config = dict(
    n_experts=32,
    router_score='softmax',
    router_z_loss=0.0001,
    n_groups=4,
    vocab_size=3785,
    batch_tokens=[32768, 65536, 98304],
    max_seq_len=2048,
    max_steps=4689,
)
Below are experts of layer 5 (counted from 0) of a mixture-of-experts language model. Rows are named router (the router's row for the expert) and show model dimensions 128-255. Each number is 500 + 25 x the weight over its row's rms, rounded and kept within 0 to 999. Numbers have three digits each.
Before each expert's rows: "comes before" lists some tokens at least twice as common just after its tokens as in all text; "gets" lists some tokens that make up at least twice as much of what it gets as of all text. This comes from a sample of Wikipedia text that the model never trained on. Tokens count by the router's weight.

# expert 22
comes before: "3", "4", "2", "5", "6", "7"
gets: " | ", "| ", " ", ") | ", "; ", " Co"
router:479505530474502503497497518504495462475520541505474509501515508488500537477519464470484519534501551527457532470516487497514500511479474526486506447454499505531510520508487504498458493518516540506535513518485477476517523496512506477498501495440506532485506541518504536511511492527513449534524514466487483540516504504455462528518521510514518486494535473498498467511532485514513503511464

# expert 2
comes before: "-", ":", "9", "- ", "8", "="
gets: "\n", "1", "| ", "\n\n", ";", " |"
router:512531497457514511468507542470486482473480506492501493503513524482499518473535517500484484529479501516474518491478518500517474467465529531490534450508528526525488511528505500486474476497543544492512510501512483520508501498531493478452536486510482523513470518536465496461495433515493522557518459478495459526529454480485483526499530482489504508498535474511486476482499481518532535500463

# expert 6
comes before: "\n\n", " The", "\n", " He", " In", " She"
gets: ".", ").", "s.", "\".", " |  |", "a."
router:493468514483524499476496512479464462526509522478485511494494482473496501490478479485504501509489507487446494471478499495543502499506508577493528485526525494522486523535495505443464518513512539509553522494536487526507494505508497452464459487502494523521513516526469562547491520472506526502487494456490473499503514504490475508506500490494516489508515477528536478482546449507476492526477

# expert 8
comes before: "The", "===", "==", "-", "|", "In"
gets: "\n\n", "\n", " \"", " by", " | \"", "A"
router:510519493466501523486516524482478464503511493486487510516564538476469511471485480489499488545489504500487531446512513478538491492521517563484512452465521500532477505531533540493474521506514546510526519512504487474505504500496509450468497499474519499502501525556502545509469479498508455529513517470506479523512481497491464520514498488523480498503528469526493469476515471539485473527482

# expert 3
comes before: "1", "2", "ing", "0", "or", "3"
gets: " ", " | ", " Th", "th", "; ", "u"
router:471501555449467493508490498491474474509513499514493518491480477470455519488513481497491521522467510520465523456519506490516487477477518514482522467464499547523518506470527531511490522519523510467517520493494500474510497524515519471460527515467479513491488504525553543519499518501515476487513525490481478493530486520490484506478476457538504490511518508523477467524530464475513497516451

# expert 11
comes before: "\n", ",", " (", " |", ")", " | "
gets: "a", ")", "ia", "\"", "us", "o"
router:502485515480499512499516507499491498475506547508468512496510501490482505486501487497499521545498527504449546454506536505527507473474508535486501472476511506504491497504519527464470516492537553469541497511490469508545514513481477444484505487493515512512490538533506536524492474528500505549518497454458494505517502493475485488518510481540548510493539485486487496509528453503452464503470

# expert 14
comes before: "\n", "==", " ==", "\n\n", "===", " ==="
gets: ")", "==", "s", " ==", "ations", "ics"
router:518481526486515491475517494517506470502509484493468483496528530481476536490512467457469506554506518501475485459474489505504539489478529544469504449494483526517526509505527547460448492535548573513522539548497470480528502501507486452499495487455482515497489528483493555508457490484483510510521498439503464507501501489502503530525490507529547511500492492528486501494541481517465516527479

# expert 29
comes before: ": ", ":", " |", ".", "\n", ","
gets: " |", ": ", " | ", ":", " place", ") | "
router:501486546508536510512505510492472497463551524514466483500513494468498498479510488474444481544491536529458531475483491508488513481502483515480516500507486498497486485531491497477489498519539582473536527525470477509526519519486489468497482484483502518510469515496484531473493472524518507524527513484466472501526482507491492514525523479528522518497507486521487462484513466523454504518484

# expert 7
comes before: " |", " | ", ")", ".", "S", "C"
gets: "1", "A", "C", "I", "3", "S"
router:503471507460520511500500497543474491517489531518467484494534520488476502480503449490466482517494529515480556488485524495497520478465513575476520499462517508517492502491485529456441500512518555484502514494509492530510507528511471491478516476472500472508504513523479537511452491505490511535507507493479457519539487484488467514526513516482530524496485479461489517487535485516475447492478

# expert 20
comes before: ".", "–", " | ", "th", ",", "; "
gets: " f", "3", "2", "6", "5", "4"
router:509528506510532522477527499473502502489485508510472535502503526491446517499518486485443474512462496515483493500495502509497499465512489567487517478502522537563458537501524529482468487482526519513500525493487494490508506533488496486481512522493506484528500508495510551492482479516482472539504525455489458482530489477483465532524489511514528496491544497484512472518495487516497495536481

# expert 21
comes before: "1", "2", "0", "3", "4", "6"
gets: "–", "-", ", ", " | ", "/", " or"
router:507514522493519520478497473480502511494507536493481517481501497494499520479545487502502519530485496518473506458490498491508491473530554502496526447488477496539498491502498538484460518496516540524502514498492484474529458540496517442498464502471498542498548515523512531513486514499495452545504524496473479504524506491492470509529514511512536523524494499523536501472532475523510446501476